From a checkpoint of a small mixture-of-experts model trained on Wikipedia: 12 layers.
Below are experts of layer 5 (counted from 0) of a mixture-of-experts language model. Rows are named router (the router's row for the expert), gate (a neuron's input weights, with its number), up (a neuron's input weights, with its number), down (a neuron's output weights, with its number) and show model dimensions 0-127. Each number is 500 + 40 x the weight over its row's rms, rounded and kept within 0 to 999. Numbers have three digits each.
After each expert's rows: "comes before" lists some tokens at least twice as common just after its tokens as in all text. This comes from a sample of Wikipedia text that the model never trained on. Tokens count by the router's weight.

# expert 43
router:516506500527530491535511502463527503507442533479483535500514557548440453522541514550502496410524522530548494475537502561468588497476508534573526483520456489517513470492455556463509502512522500497515509412482432492462568506539478492432479458509525521527507551451496558499510442431498526505453504594512536457554515562475474447524538563460453447540518448522451585489524538467502513474539
gate0:522515521501468530500453526402499540501498539485460509505516523518509491509451499454505500524523504521524495470552425517486478511465446508517463459438534532415515534440655542553471435509493496560417503514462593567537530533506540457494521496536457516532460479482542522517518586421566517515561469484455554431470519524593484517512494477530482419484488518461550538510489433488496493443440
up0:561473511547512529517517475497481480516492480488464495481471496493484501474465415558465576411448510546472542519503447467545518555488509471523548484439515486486477503535420440433511464531446487429528465444510534519522423519508561532473427515493560456498540489480475511510573433507441492562478512471573550423488526436490517537484514472517531443449461441473438513495468556535499573555483
down0:562488495484428455494585481515502542491456493449530502484554487408461519460538468502487506503599524501540540460512503499481396523422496471546455545543483471524518505527457505503499519569503484552513497475541503512551532460549480526516512517546498462560443449440438528549544538571528485434435461455555447557548515591477553469463477538520472514560516523543533479470576432513538550539490
gate1:480447577480417473528534490490478477502492434524516510517474465468580555486563538497502479541474459457548529470431488519540544501516478556527440511537495533458508457551443499476573513469451538440506498500474461510446551524468533486523541556548512443530525482482453517503454457444466451538570418505482489516528528541518525473520516525453545459529491424472550420462522476482533481519458
up1:544550512481536505483548522493540543506556464516549563388482499522513491461405514600521492465530509477411476498489504451549520482450486492408486412479514439478515457471518439514484506468598525553531492555496544490531527527541521477495528525524453538444515497479548479519499636492522468505442535512479512536510508479423518556477522565533467545532500509480487485497510511515559528545539
down1:480511583557512496570486526529505438507579588518503550545497471513566439555502484489535519520478484542434502503566466536486480414493492518511538474507471481561465525597545445534470439409538508481502439535552506530489515465483546553503565496407495469474502444546516461514476506497473487492527444453530481478528461469583449507534539575509500420511559562493542491505489501520537498533496
comes before: "s", ",", " (", " and", " of", " in"

# expert 47
router:600447466445420475514510467501501517488461472573591583472513492549509530439582492478563457510517440498556489509543539503521536513506548531493504466521501534498489575512506508534529521458597474473544567472506551540530557461479497535513518547526490528491450486483427512482524562501546479527548550489506485546493559514481560523463524561482451446520546505541511542551479523502433528449487
gate1:483515544459513559531526474542459505570534540520502517548535539512466497511510450533524490528513458445468505490534482504548512502520536550495488496431490533478507512445487565531460469541489540485491528501499533506474455535497444501544523506509442522448498560556535453509530549528504432460532491420547618550461544478454531467544467527473513670469482536477514499493546446465490460495476
up1:521518479540528445489452498493544575481492416478527514422525434431476512487475537470503532483518486525567514517600496503489490504494470459481536510414552491523510532524542519544550508465546520412512500533499529515493481517544515478474441508467492429490484563560491459474512504536476572579475524499547453504457533474463523517518487435527485496491524553464556546513503587551470438587430
down1:495470539480528473486517497471471518494537500482477485561568516556537489508441490502436463461467494571502456468472500475431495559562458587465521514427500508504515558450492514496515424395525564567498504538532581490492494523539486512530541512519503452528536501498463511534420434472506523539495426541505544401469535477525499514471501575474533491467583466565545478513527481488528400530519
gate2:531574546516557506559540474531514447425445527521581480537532408529548562450437475574488510536542490452505561533530516469497514510565555443483518563510497498471577515604563615550472542540497494475471499480491526482558453493503468533518490457517448538540527456423496526459507444518443566465583533463488435472514439478466530546549447548469489496508490540484444452496496453511496477573527
up2:521456391468475506465431530487520529506560513574434578471483523405466449523489471379500472515500502536522473524487496569589502527443455513480499529550535419492478496538466409409498512481481518474565521533507467445434506494543515544549517510503496618466503516509504504598567532485528439382462511491524522443548525495478457471491518547506461503471499508514512542536458457460485490505585
down2:464531502510408487469485526441510459553461478482594526563487476463529496510527552560541547450408438564427541513547500559478509445534449481535461500492485448467418487475485552522500534546496504502484501561547515416438549514504513525483547472545531555421463529519486421483575519456499457493563528499433519438457553517522494510505517499531559511532431520480497493513520408528480464453443
comes before: " the", "1", "2", "0", "9", " his"

# expert 36
router:436526564558531541470540516511475439495472475495445486482557444552497506577544456518576479488520458457484486594481483422460547521441503566511499441496518464523499480522509430525457487488536503476514568529547518562518478495469507538448528540493528540466522449478556449497505492551469472515455560455546508562456478482455468581513541469473470504509547509489500513427439479481428480564525
gate1:444435498523477511521538456486454486512522411546531493543460453466499530465487504417496432536498542544490440458444506498540472496512497553426465492528478490493501514576421501516545499434507473449436497529469531538493471508477492521551504525498588501554473502519562535525478527534488492519491520450454459573538459500452487465538443480523570521460518501524494513518406439487476542496570
up1:563575524425496529478478465479546503473516508490492451473573507496439501487491530583512552502539448416531499560496528512430482502513550466549486461513457510480522528412587492501412550519495571560541522474537509489496566516540482533473467508511444531498432482484476488448499491454540447478480507507502441431516519524566494530476571507512460506600476511457536437482546550462554497464505
down1:492500519536520516476455500513587542518508533514487541534516416486480523530456439545534528453471457488449552479468534567504467529560478523558481531507534410461517523443516533462471454468515542433582484495484532551505508490476413432521508568489554519441468497461470491463495523511497520486516456451494515544484463500587460514531414516490528443524487481465459419472414506585504531513445
gate2:454505503465563462418556485478499509554455519545545511484516527529460517550454477513501497448511560514452566515503550501581368550464476446523519541512549494477489416515493546448432480526516461516438496575469547451482481431445494495526505531469520498512513435458548499459528514503495478494477524499528506516419467478517526522488459484498569560496550533520479504485514480474469481480515
up2:476453519547475491559510563501539504490523511531464558580550399444578518497545536454498526578484486532499543518534471540561536504477422515498570495527545557498516523527555538543517492461517557420584509447494528483501576522504488531476517523479532471520532489538524426491489475522533518456543502496558514504535538575509461489475466551463464488516444530440459551555473566583493493553454
down2:522480541497489556498558482452488530478509521411555508539547505545453479500441516540368506504386457526565503492522481730536499496517495558389519533474529495535524458521500385490512500439474491509474609502375479511473464520483500545500534441498514453516547484486503499471528491520492523508458485542493527456462502513518527513460394542458463529478464585586455573443527496488486498483476
comes before: "1", "2", "9", "0", "8", "7"

# expert 17
router:470446531435519524477402473568525488517491507478498531418496498521454458541469482542554537530564454475522517570414529447495513446510458522480557476537512471422558460469486456473600529484506474458510442529572561440511489465478524498452521470513536511427477514507497492502443544522562456483451543518532454500456454509467472497483492516504478523476465478552518548544500505540479423454425
gate1:521551528464504454501454511434420509507506521475518510526446482605538554518583490501428446431483569436506513466613465501546553533528545489443466515506520512455473470503536555521502426552400493537408433485473552577467450500491533497473407524442517378486452490424452539500514440596500512486524419505487526500482481434502539529489536490501475428541481438495499492527557528482430475503516
up1:531562546491424496524505488506471438514477468531415496548495404545448594507512519523477551533566492418500560471549464496534480538535524488464528592527507480491537443562509543498468501504458510491425420465487596587523442511427452504488575462488536546588555453462475491494486475540430525485506515489474523544548476466544493522441544447498375430491526487448516472477555567582537537463480
down1:517502524434493552464484428484424529511550543513455512481526431513561447504531480471537492582486468462468510544527520452558508543493434539464496473466550475547555545490520516472406445470524560492517504552478529518512573446482553494499457507507556464453518362583485503507571547520545528490504530528539495568423576479468536426500520468544501456454487490428520465482474493532531517475489
gate2:529503536483491478565469552509440457510618553562435547508442515468472529499541473462546546509474486470488551497454508534497477512481546393538558497488504505532435534471483461523488496542455540455493514498470491503396537497601470556479504498409544513508527472455552501556544478498475448403552485490483467554423519524541443497547511553521531518562566462476536465496505601520478513502546
up2:501508534518581523534489517529494561510594489491474552524479587455470442496458468520489516498495569455455544506570437526542485460455523430471490434482533536565519545472554456517413494539528587474445530495489523511512506555549457510496529504437488590467516495458526469492532476520570423514526550458440523526466464475531487502528416495468484528530480536426406561471489520481448535437477
down2:454507566568489479485527471512477513496464509490493530536461509495459496535504534495441561513466480555459530494507523491480382473506467482461519474507486542528553492466552542615457484614498409482542505622539478513506488499464532485519494474567493477472457514497524558472538515465480490524549512483427543499465539509592484468540439477370469488487448588438493483535526485533451490499443
comes before: "1", "2", "3", "4", " by", " —"

# expert 40
router:491493513523534428538543512482507413407439543557474550527458476496448509520509447542491524506431469549549523415465524571482471494537482495543511532520482470481479423523508475508497479483426546485509454430559538464522519529485412539536502516537509451454437485487477582471466467440484493518515493562473518500636503535519514566506531492440508463541460522595459536555504480486489481435496
gate0:541527457436559487536519525541525513461528518526476469515516549481540511474474516537502560481485531436544522431479484469489523516490470525481469449486532476556511503584480462540452402417547493510450572469416543503528517451457486550402499538496483415427518450488481512514485508492489528531528484478499464482491552490520480468446493578524441476523589443569468544477532425450553535446479
up0:500585506551560518491607523609439563469454603483472497464511442511452451495444564513454549530500510560495515573534502532538432523486480511512512500519495554441451485428527512443574566533469464488505493530512519470513481537546546538568432484495583499481535515468516492454558483507441370576533498517530499520541494503514464505508451438433553522482471495466434487477517554542439488553482
down0:501478497464431482483501473508566562472503427548523475496501558521407490431518485536460447515524579519491434472531471473469487489488515520597536566490536449599502422578516507442460497428544481516479528522479463536525488508507523467534448512487567513507489510525484527511523493475564521482500556497505460524457540461465519412543429497465496530556488522545491488494586524502515605512547
gate1:572490437547461483543487533539479499454574508424579469465413522438548514474551516530501541521543466480467472441474494481426546521490493472550391516461518518504474490583508495407470530469515469531470505484556438539479494545487497553482448571541471473440479568546445461481493489504490502574520462519491570600492510506487524511537488460447416520510452611529490546487587462479463575519492
up1:521606488476546511449559465616515519471491471516424518501539481422546494515515479510529501546517535564507589515519504547531486519448533412541479534498477541498549465518499472544464520541515501485521467507528502503464489491462394489527532485535490587553545508456487523510513494544420488556557523479513464480546560536550512475532487482553460392499547464479524454449462450467466576545508
down1:430543477540550507538497535437465454544470511417576576466493503496487509485541501461522508441571450518487498500518558480504521499566560509455544498506485508473432458494559548464464414485511528534539453527472570488515509496496545505503447516483520527496480540501526525435491568535468491485467560534542434432509472475504461497509529482511600472451530535561496502522540413525530359509534
comes before: ",", " |", " (", ".", " of", "'"

# expert 2
router:493465517527536476458417485434520539527436471515511533531556574521461445478434452484466493540482510522435499517440512479506534481463440515477526502508477576508450552494503481472444547499527492476496476478497429468437498460476562496542428480544454502482552410486563407436534516444479538482521500564523516487511477520533522465528570443546523520538474442510510467530483565468432507496474
gate0:529497502521511527537505489539518550500499499482526545518466499499476492546478479503512613517535524505437547447534523510559458468432498532564554483470483475478555479501523520531509415602534496484499573469468511471524534544503497550529532539466495482582542553490484476537490500528482433516488451523526604509519617582523471510447535556491432531539474577513478509514561532563494479492449
up0:524529540514504393468484518520507477504510566491465458465533499475488526485510544462492441466480438527542465550466482510513542545575510444434451471498563513552420487528435499513513545456490508449542467480514540460496482461519502514528452453508464537443537480509476539497487499500522551498546568470493462485572492464470529464502463482479524439447517441509460564464448447457523501492628
down0:540528607417452465460524538489521457483480530510505504440521482470476461508540536439499410572518500447594502534498519482506521458486479479477511538489538517556477526428515537476465569438519518553508415522536533453483515429456511487494510449459522515463462525469409466509503482574513483516482532543509438519535458492472455411506450501575466456570518502521559457533523495521510518536501
gate1:458536514474526526466450508582446481478481539529514559496490483510491566423511511488541504520512478497498519492520518448581489498525548419458561541528520469508562460514549467483475468481493500430506473564447486514478427557516434525559546524479540486539534523438610503522579509587505484514524492376445523583442469451462554494539531593538523522507517504372530430418516510545473500480550
up1:581470515504511593509494513492514504504577447483508457515477467392496464496486469504497535543556465431477527574554505513482497504395453489508481467478549512531455498527481512547505513536515512487470478499552473501485553525461575485499521529468450536529490533527455475506438562514486459446479528515544524544495542529490429444468462518487420557570543533547465518491448459512554519425507
down1:469498468588493450503492521479504496513485484495607508513499474481527465587551516517542513512430476471437475540511494534543478510562448498490532512520530530571447488453533471441481450573516502485462551449450536467526479491524534538493482499451522522452527486574512523568563411481485511487544486536499467484506490502501535465509384475444451507463421497497472547519499485519473542431502
comes before: " ", "\n", " —", " \"", " +", " A"

# expert 1
router:404501519442499525466514463466509501483451404476505499519512496514442526447446551477518528549423511426516538477425506448536523516592486557408499476540455551429481466469477532569515462527482492525537557419524540524494472501429575462450495436530558476500556508447485517485461459509480484509523521420554440547519472527556528482533425544493487472465535506479473584459506490423526526460505
gate0:532560481488550473510532461564491491532550503455564458511477528479511515468445546453444525467513563449530546524477469541518452462522549487515453502502464523539458550469505534511415505465502508468445477517494543527485444501489480456568485528484503457516426472408626496449528549521474495548624455473498480457514501450533517503486531472611510476637484529467515454490494488480546509435490
up0:488412558492464518441532511449467512456499467485487522524509497496410469533506503503494446562472473506493445513492545478471556511441504509482557472490532522509549527522489435475518500469487543582567524428476465479505544513541571515450488463541568483503594528557530473569519420518507508434466549524503513503508524541512516480539523511414565499340463462479511534480441493512501519615513
down0:489443459464447528437449529471554524404550456459473476468493515548524513440508507504451453458498501434511515500540493523569439488462499444472536523435561508479477472487510469549480554415499476490544499453546511448527548435464531440492552492548503542502446457544505471544486532581589453470521506482538525515470497509499453531490511467511554478512470515425528477508534489447454530450451
gate1:600553518510511459534488500503517586474513502510543460550445528543445506476529491440473535460545445572529486430459467528502467490487493451518489543532533552575520491528546542476488542457492494495470482558493539482534532429562483543526493503442457539500575489548494556488473502536512451559544500487523473444491539491484517485461469479476518512525478529513436534492532534468529456519526
up1:518532500519533460479460512505510568470541507557540497571509473478537518563531505521563504416524422519485447423514483479503541490480528500524534499536509537505433433495460473469546517471492509535457554562544486509464500432542559571484499528448478531477550449504477553509516564529518426510561511528533499507504502428427527438438545458467460467433527511509503546474493464439523432496471
down1:538557540529548561499519497566482520483467560516529475514521491543460524508556487495561513488496469512512499414445518514485511498457504462451549428538486582508497529531496530465588533479463510396537535556549514464565534404474471462496495483528513471507467479525416515527501553572476463502507543510475433396532557517488436511491495460549521426468476498408555560438538458513579427525493
comes before: " of", "s", "1", "ing", "ed", "W"